Weights of a small mixture-of-experts language model, trained from scratch on English Wikipedia: vocabulary 16384.
Below are experts of layer 5 (counted from 0) of a mixture-of-experts language model. Rows are named router (the router's row for the expert), gate (a neuron's input weights, with its number), up (a neuron's input weights, with its number), down (a neuron's output weights, with its number) and show model dimensions 64-127. Each number is 500 + 40 x the weight over its row's rms, rounded and kept within 0 to 999. Numbers have three digits each.
After each expert's rows: a language model's description of what the expert responds to. This comes from a sample of Wikipedia text that the model never trained on.

# expert 42
router:507490466466461552575470491530453498526522507527491466484503490402518461559475486536547499499508491498510468495479517532476531589491557503483472476452529561496499569540437545524476570499474498
gate0:427537518475509484436462529502484517534502499549505458478471425461540484483489465473560491407422452478478478550454465466519497561513498503547494458537542482455533447527453390485526494581480444
up0:509468498503458453497557472476499497398474468585443515462442566494498505530524492479529511535475533447413472415531527523514507493475576481445501432511544553424430567514468575430591433529391458
down0:434507553437533504501561506505611479465487509507467488548524533499537450471474500421527495513511506494519426466464499466501498464498503447573531486537511497485486579570523521521481478506569507
gate1:491447505459557513488445470482505540519540542488457454491484500452518541484486435506503534547520518460600532503526508512517522486544535461515427472528462557461492537497517502578593543543530461
up1:493410495493515537444467490511513508506476510514500536497548478442501426433520498511486535444521559505514484540495542462522491505478500527512540504455498479525459523436468446578438449504489519
down1:490462555472483427435417492540499550436517486492516509510549504402515488569519422545500536468552469518501552500525572576462531394473513473501534536449529477523508465491519498492546525427479540
gate2:494511515490449504597532470478423504525485488426629436509516510453438515547505462462423465537518504437445495552447483505525460435537502513574527510502538550530508512462514421482470461526443541
up2:527499505504402485449534536526491482452545453457513529593433501458546506556532487477493572445498472595463471535467588486454523490588414462483509486525445516513483475505433485496481470465463519
down2:514482481497530534481530497517406459417521527432507547440594497485453491457468441511483522502523527524442420480494497478554507479518470532506546512476561574498457504483396518460488499532437476
gate3:518525584534466475504517489479558439531568512469489484525495481416479501548416540553534458513505525566472493554498515481541499492423480474504527554465513476489469475475423503524514592549459484
up3:519511508551468534517511475481463509499508520501564500523468500532514526534536479476474518484498609500506505425516586486490418465544500455526487525538483529441528504557535506508442455498498477
down3:503527475392421434500524509499517521527480569515495570518492459475440438511479512483506569502503491572548485444487545577508501507530483506473458433533530584467495474563481555429457551547492524
gate4:516480475446523609488524497542512526555450462469538501457529522503513453530507451489502541477499462483466478500468515512520533482485524510464468463529435576541408547535492418541412488517602509
up4:529519495483513507455525562491484420411518513563562536561465548495521459513535507499492463508523485497540506509455558501506574462512494521508501581446463503507514531507530481479473499539617474
down4:475492560469518597534492408452549511563515495449534484520506518555442510575509465489502492498507455485515552529492474528585517469562525485537524543392439552477500487564538445510450458534534523
gate5:485482500551524518482462490474508471442559499505518466461530540498526498532571471463532444461439470467473428485487541521547545483484543563504480515519544493531452545514417470526447571548494520
up5:446518503499491457551515450538472563426516517535546586489465480453485562560470512473531530556487426583448512523518490563463540533507511549563465513426521556501503464459512481556420499505566466
down5:472528518513461488468468553457475488515436510527430502490531456462449492461511474496529523489448501458473399480581428481523490469436539529457475421463453533501479466504508480496467479569564474
gate6:506523567528493503528548503538513445462525489504485456490503415449540472597527542554474492482459510598522434463487512493460512550523512464424479450495531492492582491446461472504493454511530533
up6:493504388530457499458508514570456493462503480430538492574436491485450535465392507508471502529589493491530451533480572493543527550490472478589571497537477522457494469440545502535542445547436495
down6:493462529480489480479447458506500500495428517487540523473419552495446500476524451532496441532495415400516558534451492490535498467508567443481519502464503513501505518559441505431489443463504566
gate7:533528483489523512446458483488472509563563442533476491497474549433556450515520556476533427518496569445585470502529486564473524513448468478482580555418512481530489524546524529473508564543537511
up7:511475525525438536457483500544428442487484448553606540417471524489544470533507526546570480444416507553533477463500454558502543496495438463526525494458496592449531524544515538410500500547492497
down7:478414501520568521457515487452455410470508445415525487529506567537484493514502495520615520499516532483540485467487517528512475552497557519556522500617414407459518492522528467466486516565568548
gate8:436430506509443555494451463483494547459550485564539457455487471515444531530516470471518486491551465490541488431483494498480524562547581480522482472502500407539469559490467557455453460518520552
up8:563460516515525523513451515478470501558516501466482563481494472477557488489497517587540461521452466477467527538537462490565540527486535511490478499563500428545519498508464548543458555525526530
down8:519512428530419609465544608531506601513519473417472489528555495515547549504515519495474461512442497481544453478490480487474470453479466577512432501489535465549514499518438498446538526578488533
Description: Central European, Nordic names

# expert 0
router:517462481503524527518412431513470554482553569455553549476500429440479538498530508545546526502499481486506471576534464531447500545529547439519491516432506537546514529535486560551410545437485467
gate0:424423454470480532448507458582550457495465499544491586461473460562522516470489485565511421571493471513508437573479444436468480518516462532478441455423503567507489528455454550456431567496484448
up0:467423485492506492525473530505475528540425448444382500517457502524522503493592538457467483496486520440505457439506540443526464494488515560554548463474568539508529454562528509488427474528486450
down0:567589546536475502499478437483538493551527524546482535510531454495464429484447455473499441541470501449494561529543502448506520486558483562492525491525511475579526586528451456432524453509496490
gate1:468563519566499536498523456513534485371504492539462520512529546432557535592481552477582540518493480476528475457489538533460472481516500465475495458441485544437471545544492494452503466534479549
up1:507479461473563441463518505516481383446492418528505542474531521515499552532572582473492527456469491527486478537476541461515468493551526558580433508464496537434511487506552490519503533477503505
down1:442446547495489533565456527437477566557540557504530491553521490472419474448468453513455467551538548447483439458505508489482472509482491499454477507442500521572443582500446480472464508567482539
gate2:491521517487483543511413466565542504474458438536490530576490526420445505460439466551506531491466464506528493495543474483495511469477532513544537467523474520540462483428512529553459512472466442
up2:455485539532486512504511536437553561499528541434383513424482500530405518517451505428502508476422536501455459480422565500477552479503461516457477540501480482483512501512547547463517452469525498
down2:549525533515470477474503514517498506488479452588524447496461511502539430536509581488520461590494523425525531544528505516434512583446487534593554509501489506533554519537475521506491511490435453
gate3:498467450488531501535497445431482487517494519509497468462477548535522431521517544423513538461474531493530578530518520490465610464501480462570541510586521484441488583479506489466465488481607457
up3:534497552512490485490507515479560487482429556493516586414502439571549554447493485500466497510541456559497409511510504516484569519491521481524462510471531493493492513497539494490502485531475466
down3:512495547470531522459459482512525580568488384544466441597504435546457502495540483503497494481461559459519508478575486529539495503514564506556457435502505427522566498467432508466543525523522494
gate4:445552524510465518480550517532498542475556541501534436504514502523456553482558492528474589562459505511459483529482454525473519526420501473513484545503489536503516506471477504515467502442527490
up4:472488553491560505541534515520468439524471478512596575495509456493549471493451511447513449523475540577477455487482504480450456485515499483479452446479543531523491488489458528573434563545449544
down4:543540493499518574466480577497411519516580435548499452489498564524550435536485545537490454497548542481475553439531498492449463508447502536495435550530485473568470522429436482507521542531415557
gate5:542500440451497476523449496542478435517485526532476532475528503490530510498494479513499462449505514543451544510460491482476463541557523506526592577494457526413459484464503466504433585499515483
up5:492535509493507465521539506464535413442461563541531529602521491471544490448514444459550581475542462487515544495485502498447530518501517487529519565517475556488505532458526514491497486500464503
down5:564471503516445497466459533545468481467574553473464528482504539517528513580465486466487503448509464483454544519454547470457562509510508489502518501472394499480475468454472450500498621477535539
gate6:521509431532500558429498561458490577522522513491533493485502472439547507510431596472470485512520536473537493500444513501466470497545494520493525564493477529536450461503531494500501475512591424
up6:471478498508487493496527494449517521470497564531558400598451513484554559516430504477521446572440505532539555502551540490559418528543462519453514495417544520537434464493481560500477457560546531
down6:454522489510494510530521469439520486580584528458438509484498463533537427541554491468460505476536546505497457445453546499414489457494564471574509497510447527479509462463536509450528470501390528
gate7:461505487493491387522505543549502558457455502480497438498481500492481400500505496494507482457524468389473461467511545513519541550463548421481461502509499443517553547518558448530511428453434569
up7:498503489480560536508443475452512577456433517519507489483503451476530470556468562514411457493433434558489424487521485552468447507479478493556525484527543518574391491551451522431522499456498468
down7:429545462554507474489549521517474654546511484451514428526501517521491556410447486520495503524401501491474504555521458504523527459497522522499525485509493508420495537495603477568447418477485506
gate8:500526491501518523463538498481562442485490507495533555462486460435513567538528533501571502566513437438560493555464530493524478492507467519530478464481480481544529507566475526587534529536504506
up8:585482515578530453475496526454434395479478548520539521542508502510455459497527522480536488522507501545501538520457471508538482438500562465538525438494476526435500560469467506541492477478542397
down8:495499481540421509458538444485516590502540443440548460525564479457498434588473451465500580466516428489456494491505461542506514551495525498586527590416421546441489532494615513451429479507504503
Description: Infobox entry name endings

# expert 23
router:519446490560447549509455490576538471522491568450538506473502470495448515464484522502469489556474510539545494595463471523485514508521513458534472485495544473488517494514451531609480504519465414
gate0:482586483557467496547529553532412583463500514498469472534453449566445604491494562513517481489489563464495483563567525475509483469478505452530484443518492493526554520502482511442454451455459528
up0:516505511547503469464477511512550468501592530593508531444478529490439431534504495454472506429531498546544524577566588428460536547564515555532563468440487516507468468466474433543503507450470514
down0:452558531544393518550534550444478495468527538525539450531498488464536567447536491410478518548478485510535534482519484513519425529494543604509496482508528502400448508615577543462525484474524516
gate1:458445461537515501600444456486549517467493522527496437507534530423422458521474519541475455495519466506548447507460446489567566429382492475544476495493483506504488500502554488579482479537508483
up1:495454462522536486525528466556479531443487493447472500451509452458525540495488483547536544475519470488529524428554542515509536544501535498492495542511512427473499480456455482498548542485530532
down1:438406507495541536444465541443443443442529503489550424516494502421538518521450577460503510531529559496510488535500591521549518558506497502511534504459530503494507547552469490438554531430534455
gate2:531477411506464555441465532541582483511487512447532499522495502507429506489548556415585507526521509535468519552462482562476491462518548520493526525517490507460508556555471460517449446493448476
up2:459496465518452515530437423535560466511548447533498504550513531506520459527542454483482507461447465545487500461525460565464468447521513511434492421472564517517450497441477574502498492480491421
down2:537423494502632396531508453509493454537548481500530461537508529431512478479485520530481466561488440544522475509532560528477522531465499464491536480505515562567507558483388513482474467455492541
gate3:553606541455518566524471576488520534517443542522491490452503500502473458487528531503514529454474445504535535478527494402521478501548495531477502576532489492519543512496435447556478489526520528
up3:468474549496492471471499488576466541521459576382513409549479485486542511476519495480496421418459525516577572534523479470549515513495473421502445452458462525510517477489485480499504522485475498
down3:541589458490564417534513590507516470443504509537529534471502460480517535508491459551510564545507505499541502481450509448564470536475456511428534559585449448397484465481558495513479452518487448
gate4:422486492501498474539505466515531455581466457564490530505515510503495545495496491442443511521444556515444475559580499518537532446529481521462484579461583550446492535558513511569521475571477514
up4:533567459500512476466470527512553478499426501568467447545556538499474538538487486505527514493522500488483534452438473527478462441483476493517523470516503482472527535498512556415462514507496462
down4:558515518442564500451499538484449569493453529541551472474528461593479482529460545531541508425509495500481537558425484542625560518522528467559482481465539441525480533566561542476516489484561453
gate5:527522545487547531565487487521531442462504471456504565478449498567454483515512517441427467575494497517469503437509473524444482524474512552523458503530511548470606470570519484500529478450432523
up5:509483557477516470439466471487552527549487530476506457485480510495531520520581468457473430504511387461512506532514584552556568483571561426479536515567471471520550529501551488473483439549477460
down5:478524446521462431490511539466493483512470505391412469460467506541556460484472471459496496497556476418496526505522536536546495445500476490517589462484474526493454490504511531535497436435382431
gate6:545443479563447447556441452565468492569487566517463505430517525410506453593472523522523484442494513456502480558504473536530531540531542572521468457517608458449447538510515495481460555490505523
up6:550553541483519484523522517484593550521514501462459566568507491530553461543503551484494494479473500438518471519473522505526452443534560527521517471498464478554447472464555522478535495533513509
down6:589530609464495435502533490562535462452564507533585537480490456500474440492475465509487466486456556530505470415523482508485506572478515478520468472533456468497513478505550421546499499507531471
gate7:550446494491459525554500463576508515531508509503456564503418515530485456487520536489450512521500456489473522412476553588460541546498482510450488504559586527482474451493487492463514500498538487
up7:515605458495527590562543540478564482498456457479472562502490517509515510437513488511477498423482522517543478434573527527494470526458425435513559428520572428468485537526460501443448500417515485
down7:553544491506527465497486487490551538472461467466471499534426480578464497514466463573538475489522452534499546499540495519476460575469421458474500464482434437540491482541551540544454522486536485
gate8:454537506535423566498502512533523546479406526529517434520509464492478544500471550528522456446454483430504520456424582499485558549488521529474488478475527506501547475519497427509551517528438504
up8:476532543481466515503417475445568529461511502484492524555525463499559518548481519472482544553462490504512503492573440555515435519462452532460536583550441575490553507445514484541473539486465476
down8:521530523593512586432466499520449445516543448596529546519500489481449471553475481514437493495552498485517501491525537522486519503499439552509530575430465533521510490468419518497479541462478558
Description: South Asian names

# expert 9
router:538487504533431498505509449539422518511536576518471508493599504502451591481511556555537544532474531454515486530502496549539514541535544469484498512454486538565534477519455496533450585505477461
gate0:516438457461454471488507581502425448519450469466532460476500452480538453459542469532462482423485496450482515557458501532539481526398550477473584516528526546503459548557505536463442526486518461
up0:499534527490490497508449514523554492520427503468488515457492506499488448565519507493469505533457557457507623533511524441443501562441507503494486518424503503440529486463554565515486516502493514
down0:482566551419515480445447460543462534519534435496554512581454491556420541536441531522522483530468446539557480531520497479525535615491541456523503484517486468549505439542484483518447430482454474
gate1:519520516527480487562518530507536544401480478514473500497532430485527548466479503479535534549451464530524486492546484443579458489537504472562464539496473533551537485510472505458465488470488524
up1:490429474591535446487481552502461504482535475411475479476427573547490517524500520520528455533433410473499514603505446533532478437455518443539533562518496488512501451495591455545469491548441515
down1:432513564448469504440544443447465486520501474490432396490491511540474524438472535504482410554482462508511470568617487503567455427489546510432481521547515485506509520516490511577468504477488569
gate2:452432460493530485443535496519528482504436500446523505439497547500526513423485557443414502528483601506559452523535558518497519442558568500453462479525460544527527481549498441553518489484490451
up2:462449435495513434492473588496415514500448507562518533510502515481468466515545509587459493493414484536483404558547443450532477527522527510513465421416444496482476531518518515455500548578464529
down2:512436496550490476569438569443549483501487438463482465500487509510476521465650510520445488445478540496513473567472504504449495482443479520483445576467546445512470530469509448397459472560521474
gate3:491501605508451563422561540529541442510457583504549494545513493499574532517448502452533512475429503494517491463512423497458501509487523550501495482535473472497499498459439457553539479600461550
up3:523511532540471484498545545497549474409615502562539508521507475495561527510519454452506460463493490485525553547500543550503526574459551538538546458492481478548483555543515484502538444361504492
down3:536485476477529500500544510517485531514500504466444516519521472478462471477442500467503514531527510576528445523522504501508432509561496541449553476533398556503526446460504534441475491565583464
gate4:457542521557485572529543524562449521468499520517460552455517461552499503541515525492452533494524584463444512409530421388489553486513514418552376474496463537544478487473500548526485580397522504
up4:506578488487473473497497449527502441499481464501469507504517536487558516589510470503427461528498491479453466563553467514539514492438461388526425497445499513456506475546525486549540455476404469
down4:496472558469409485485483468391570520481451606540462506573515468500559496441461484429467493502500528509486455528525429503537477464478485463513487541527491487452480493428454545454510487554486446
gate5:498542479540486426525535507526528504481539435501521588534456509501484493448495470518507521490570517545479507490435538550554546516472512493468498565546531496548497538535479458540479505466509499
up5:530530493435488479468503557481454491545529562545503536488524536529564562436490549485511432503525464537478505550441545496545516518451533550582513532438503487509474505478470450491491503480531529
down5:434554466629493409529517474471466503547565551489473504515495452478471471497556498516543423505516607447481519486489477538458486451455514462510493498514502524432489425450496429511529481562481462
gate6:481484518539538519525471537486518454594440531470496504527605530460494423459503527471459455604537506537508490514568482502453557465411501515493427522466473483483541403471451473501460511498521547
up6:472469506479520499501506450431466506555462468561531434487516502515530500546497521503510510526521527471560499477586508516554482525559547451463466472497487558523569501488494563509394470554473583
down6:465494550470551505450526477477554511556547564548437415477480465479493515488481576527520495469438543421513481487466554520448436496438558489526488518518519426557488496474463556482548507490546429
gate7:561488501485485468549439514486505498577453544494428495443458550511450478562571580530521489469433513490506531532450490470550440470498501446562497446548514518537497451507561467494482546535453587
up7:476511503481570548453516513500513574530551479516505529531471491518454467584557511473456537460542520545438498456577514525486569588482535460475503418504479517560528544487450496492494542445469530
down7:616595463476433555463540518467525497455462589541459526506504404544524454534523490462545519473471531510515454478499511443512600469483451522502485477506425566581438584501443503529511499483526496
gate8:508546534550436497538507527541546447535566515570487430493491469519506568577477448457450453549483506552434486400514450551512515552478540534485514428525491468522486483518499514526518526516428508
up8:499504490545500469509513502469490439544518492465491490456546614594478578468544482514454555487489531517521524458524495483510468434515500443499484465409511547543499501479554489471534542531548458
down8:478466498455508533495441514539505443462504463485488460504535556513509497523595460508556461536542545520415520504485612509473448533497512415471453529541535505521478518507543454546512502489498598
Description: Capital initial letters

# expert 14
router:534532530511436533524444452542439517491487491532482415421471475444462514473503533540561490529425502523498467513523451554508524490499555460497450485425500504519589552531473516558493569470446482
gate0:435517499527467504561517482456516505555489481517438460572542394502501620522437455484471509492539527548490522477498422468542482517416562470419463493494492496528551470555481528567482465490438457
up0:524429433395562508518457551570537534498471494470472552522492498524460538507476458440580519467441416439535484460574595510538467479549511544482554483531550514483496478491503510529510490491471465
down0:489471450564438525446476463423528512467527514499498436472524479521500471482527490536482514480485427502543469512429616494501443466491535537506547542465498445486507501466492499517528517459463480
gate1:544582468508457491481533559544539528531453457469489459513485511474459498473587536449524545496485458492562490552532463578495522501481507517509535533495460447446511493476478563425537534486488490
up1:535560518498525553490566500524474541456541475595434493412536476514535511625567505377491525509502535554441391528471462527500538596499504541534470514517439445523532474434466501477485480491550489
down1:481469423580486501550548506502448577431471507435482544533526506530493434542469513490446455469535572602566512522522559491461417485446437444505466490453515504592538494535554501538499500508541485
gate2:457493541480539459582499475469509491552479520486431496506517470463486470557498570510574471473494569543548544501525452474506550479608393493483439516511432477462584535479554496541568528529533477
up2:492476520476424455502559375491500518504485529530524490471525567555444533484510519526468554478539482539484575500479478520520446545544500450552537515470567520479476542429544556439596514544508472
down2:506449566470555509479494481495533497452526525438535499494485500510519511464457550513552507520546457487492564515499568518483475430510546466525484514541470426535558466488542435505504451540464576
gate3:469505528443470481452508513491501440559517483464504479500504523480463495428531589534509506515509564489430458533489474492583456472470452509549434554418468462441552417531484517488490503496483516
up3:460521520470521523412523484537533494494453480605482436480468469500539580528416553541558467534492536510416532438557472499514513450437486486459482475528469484500555566480473554563526535482579483
down3:458511441470423510502497484476568484490422470485502502563466509451473480467472531550427502469492448424534553472530478450491573517482571470491515521449449484502501456489461450503609540440426483
gate4:470484390481461494500503495517418497454539531571532512441499498412524488523515523541535474486506448594580468526405544573472549447496582552519511507477504506482562482506498573477516552446453505
up4:457482454528576484539497523487461401595565489462436499476549510434543518493455508449503461472496490487515497429432475478417551548485412501493563542484535544487501495525514525477516488519511492
down4:569538513566471531534503475560524460606534457509527548496524549517459547570449570524479492506428475460442465531557450502461492540489447534600472435498446516543545511460524484531500461462422531
gate5:503504570470536481500487530437568555610572542509530471461423603492509473467464512566467537526530585467500545547477454510471473431483508500434478534514522523519533470440485498502449543527473496
up5:491464479517524522468563514416447495522526450504472546542537480521517528574488529486518489478510527465510522486533544430485514475525493433566472474481507467513516475517559454476481536477460505
down5:571448474520444533502553459585501465500512498508430529535532526420498517477488464480525449539500596517467556527500503499488529471555516456560523488483478531521457507431483537568483507543471523
gate6:512447491443473507410508511507521542574523525531490562506455492531556522551454543523485469494484454489543489534506471555496496494558533476411544447459541493467564540506454509579519523519427580
up6:540510507497496497542447535534443553463506544524492503502435508449505581406463457579495494507501498630534437462492459516489487455560472513497488529484600506515548486512466476478474461374538522
down6:472498572499552477486571470448467479478493518449480490498466467512510448442469453438435542424607503552526576453489498423557511491547455432420505449494468472454462528509567555498505513572460451
gate7:560496473516428532494468543536577495538479506529439478458587501495478519489491500545503506520569511487530505536555526542489516512529525471465550488495477561520481550523478508527500513505491577
up7:538551521543500485479514501513567544507535412474558497431484552408512495429511458420525430491536533476512523487428481489494519495494446521496542549563443524510560538519465484548503496545481525
down7:478490529529498583511458478478503485495517457327559500534496469503492450497480487520527470501525517552559456512461528487492405464555441445467523514447554504470466501534448529568530481545514437
gate8:520443490506568603499557528472544505559582502481478560447559485522521461502559526444476509545573471601574509438531439493552489475430497523496509498525527410501435552508549472499518535540546494
up8:557507505548549551565482515451448457506540460477524486497479473521555440483519472528540474478492445533572516505556463489495481512541551486451477496468487481512450512463486511521470572491581473
down8:543568494460466488508523421469464568527563485533549548447505462464467418457514567529462505496573535562512474473500480481508451539526466423528545468490527517455485454533553495459548567520564533
Description: Given-name pieces

# expert 45
router:591529477516468514463399488515480472513503526491474516462550489376439480502474540539490481505497545480535469567510483516440550589510560482535460588464473512518489562490486546538476496491469485
gate0:454469551501529496468490508487521465459514457530427459463478502517539528512498478611440469535535534460538475508480450498578551503455445401505455542538518528454527514445495508583474527551536517
up0:538527492468501491426416501548551545479495454455484546476474499492422463481537488463574541505519520470505477456443502532579562457552509445474506461487546454488489475505547512449517495551450476
down0:555507573552533493454529532512497482442492509518396520460530494473494443530508493457504407481557513460465500527461446512507558558571538454543468479534401464504494599541427541493461431453518559
gate1:580430547513552542478498487540456489496509479505463480447501441446528524522536468531509573445516506514537480513423543452462529478438533537483562502559534524567493513473522526493493473504510566
up1:441512509532480548527564490524544522484472524465538493482474512545546475548508522509456513426536506582435478504477478494540535460479454608465475589456544502438442498529506498471479503513518448
down1:492430450544453487486531479522503550528534467480461518446550512539482490503477611509551494515445502467503432488523391526516505447524473604538469513469476477498517567431537507424515483473473476
gate2:573519503523461475527498584523520520497520444502506494473471494426486584530441445531498489449547546379512489566480558526537542519534413542481474541479470551499475474499438547537451526517417537
up2:559549508490428523511455558542537483517542486473509506464486487517575426489477546570488511511467489551468483451493529533508477473527546526506461500470504444435522450540556478489508549512513495
down2:493485457490473539558453548578488523513477597461513508468573508556536537476509465470531449493505528495484468588403488482458529461407500500499475553578510480505474479460459464591526490459432517
gate3:460534505487500565460485463502445499493496517568508493453565509526547519497550454494492500499400438536456536581448455427476507526522549503534459460533468442520447533490543593512477476503531503
up3:496461511496520566446563492466522486546466467479511465410489503479511505545565541434457558512455508496438511543497460474493530531487568586514497400488543513434405493448464513498484450503510537
down3:549488516418468469505535494462433521448528573434521466456549454544546555479468469439555549458519468531499513438487429536564498454555535466498563391544490498558551509479468526434508540524463485
gate4:522468423444462507491529532503488457543514513516552421557478496533462495537485471474507486547471552496519455531504613481467545527520540485488505480484508565502476503439467487546518459465459575
up4:485472503418466501520506547477522462497482470492467464537561497550551489500496577470534540515532538517462477513529575522506503490439499513455514478466507537537462500536515487508539443483510470
down4:505450463479463487497521537465526556455476507506448488513525560481557435462551598449487485553484447444489466546522439482504503487480451482512438515494532520484481496605494529534587456520455437
gate5:490510476501504545536486488527450510475497524499529516481486450385481482512488493529550535522512525510481576542495432513499504509563547542414553535462431475498490592470510539486562484491489456
up5:510503511483476484555504459535485467548487523492518517582436460546481445516483491576523457395502581562476510570514524496570489501497510532507471536490509460489602496476528541543465468548499513
down5:511507502471527518442555518490495548462486536498521508500501506495476466543523546521484556511431457505535443434436488596523468497542512538527508553457503471545464487518455578474505463441454511
gate6:460508438473491521474370405526468509567524494539505466473522519409425529503467485527482439478549466488495510456564567540520510498488489504498490607496524524387490559530585535524480403477535462
up6:576498472601545491490510429536540521518470479512479487520427493468489440478570464548557444424470508479512468519470495447570464475516472542517460524538497523559523462485587506470466501498478410
down6:483486503465513535619504459514518494529548541465510510465545486554500522450562548520502516493489518411536489488455474499427517497447528545429525464471591463453451462582487446476492533456491484
gate7:491417509567422463455481509457475458415550526523512491512488494578435443459492481481517473503488511464541406539511449431529482528492529544480446538493543504492519444552551493486476496507417524
up7:550545451484505440463430483462601546492547468402510508526467476530471472464440535548490463543482448538480533508611559523521505468518463558465503553529512445557463454505533545525455503521437492
down7:512551438470403525522471456515509513391484487468483467497557495453539445494482455524478544554551530493518485517507498500426477482457494537560521425367530459511538616419539499569544493480536464
gate8:459539463545485499488466467628484520459504487486436498485498546518463442474506514445479459554537462450569513454561490445455542474472529513512536527573519542479523555469561487506493484523442423
up8:497572539508516464526503480481481510547380473474549433489481410562425448470549479523550394527503553430520464430455524466553513532544499557498479488469495509424493526493516461463516482480535502
down8:493519458502497484516564477509523513481459497524507483496454541530526523491548493471471482520379542479490474538469525523514526570508513498554538483516516478537482504413491459562510537494418538
Description: Plural and s-endings

# expert 24
router:493469507535510510522437424524492489499536478568532491506491459475510555454506538518466509541465494456508469575492496555437444538522547457485461558499571468556488500587483522496495520504480515
gate0:494532534484539564437501474508574538504535506523547552526513490511524471479527557439458526456570549444499550503460516515418495425527543531513482545537480441517482533454426466550483539483452513
up0:500544496546508465521504440553481500499530547438545518523518395473475543508562494437541492512494512557512506566559471528491520465458543480479523431520491508455478437489534467444494517531430503
down0:497532546468490470526516558508573505517487411513461462487447507530530498510488549506474533509500473523523516487453469555528486444503575591532539499523472512545553545537509509546526498479456503
gate1:519491496489442587462505478490464485558496527501438432512503437542512471477492512485508490461455385492473541527563539445522538567479496527533455466513479469522580515532574532550553475494500510
up1:442553509588491443533493470478539538567410480555467488454441553574444557517504513565419469483538501528509572471500534551518583550561438565511506540505593519508469511527471470539503509498455474
down1:516530507455545455412527536562448471464504526487521466505534458455549509528447436500526496547521454534493597496508509504542469444506561503507561516578479515508480519536619504472542431472460475
gate2:544482508518511471529506466502494573520467528478524499484531443465492432500517545492453458475495506599439535416468466453479450446520554407407600466537507432494475516567444506487476500556508502
up2:437491472473571514442511551566478571428482492469573479521466471485504555548480482485490452524477537559514460489459536521456464570544449560510507504495526490491462508443470484499455471556577514
down2:483475561565476411464479453463545490527409521497514569545526473534444524448457551493456498526573504516469539511446541518479523474482469557515530479526514537519510474506406504473497491552548447
gate3:489503488449438516442421488461451535514535548517493467583494482531498526455536554577528456522543567416571476509427514484528545496488616531457541550496440524583425483487550486542452497531430412
up3:471487446538530498513526559501549539500456520519461507537520417423480565486511497552512474494531502489464537523538496532537529522502452518464502539562480490505425527527508428446531488550535508
down3:510549494445506486568481418539450526477478468474532513423451491488531485480498547569507434523437465479435476441500481503501549509484563525497448490535555465521478463540531445507507548469502475
gate4:433484589459528398553446510493460521452531490482506534420554447531493517439425513503513541513564499523554534498485531525464496537487526589493442449481500507459478472517545513522451511489552449
up4:458478492535509456529453527508501468444493499533465518505468500449503480529503521520439484388540465509461480448464414492511460530488480528455540503509527471548453394496513493491481493489521493
down4:459531484534438447576485505492521472475473447521516554492401454466415540505516458494479463534555534452505534473492485488451467466498540475491547506454544465532578516497450482559512496499453454
gate5:498421495473497427545508499538491464419538526532464542505436569476601495482438490479503540546433511529538436489449473486507487563478415553527477461523471469515523516506448527464567497488549499
up5:490556513487510548521498551546459450391502497478487473483451559459539515548569450462506454466521509417567537505485440546531530482421474537532422573498524542511515527487491511536445482541457488
down5:522610503497461498477488581526456474432571571465527570538424547541489458504477476489556549535493440490497519527493519500447478450534491523550462454589550598516491534449425436442500537490474574
gate6:464533488503547522503490570521547512487516459494466445546443525558494463482519518421565493464497490482482510539458527484498492484541558515548386541533468484516530573573519509516486412517503442
up6:548514482466519468517598525509575510428440467514567415480503420565542475505457488476533499525473424475432506510480481509466493600575482484492577551500561511595526498501427572518481475473447516
down6:485466488489445515502534536507408478496445473520471481464433490503469581548484522514465494474579564465522481477510585531484492436512511482524535524481489525513483454454474536478584467469475502
gate7:493472512573528488468545487529477492461468494487474576529480554469403540603469506503523503470558513491511442507524543438454445493548462521568430535518584429487484531446512458535518508449452507
up7:450539502540574498502471462533450501433481546499520519487480502444446539530457543516476464532505486504481487475483518573428461470504520493494497520450432534443421455503566548525475480482494486
down7:445465537534466490424511548490496534558439485531516460539544467477557530482567483527489542467493553493555520466508564492549529424550536517497548421528479443432545500525521457478459504466481529
gate8:473502487529531496520516535535522475491515419436534409515513479424535537462514495419495506552507477573464551507466486564505485484579520551499478467516558429533488452490454501489509441425562519
up8:481449544526513489515546461510553552486499451395498471549485536491549549526523545519544498521529525468504450524517550482498501463520545520447510556543543470535497548548495368519506435512544427
down8:527497481546533444482436412504532446437551471523525488583481506412508483432536504442501522480534505462553526470471514511487523499512472487523542473538477551473458496478517465504472505568493507
Description: Scientific word endings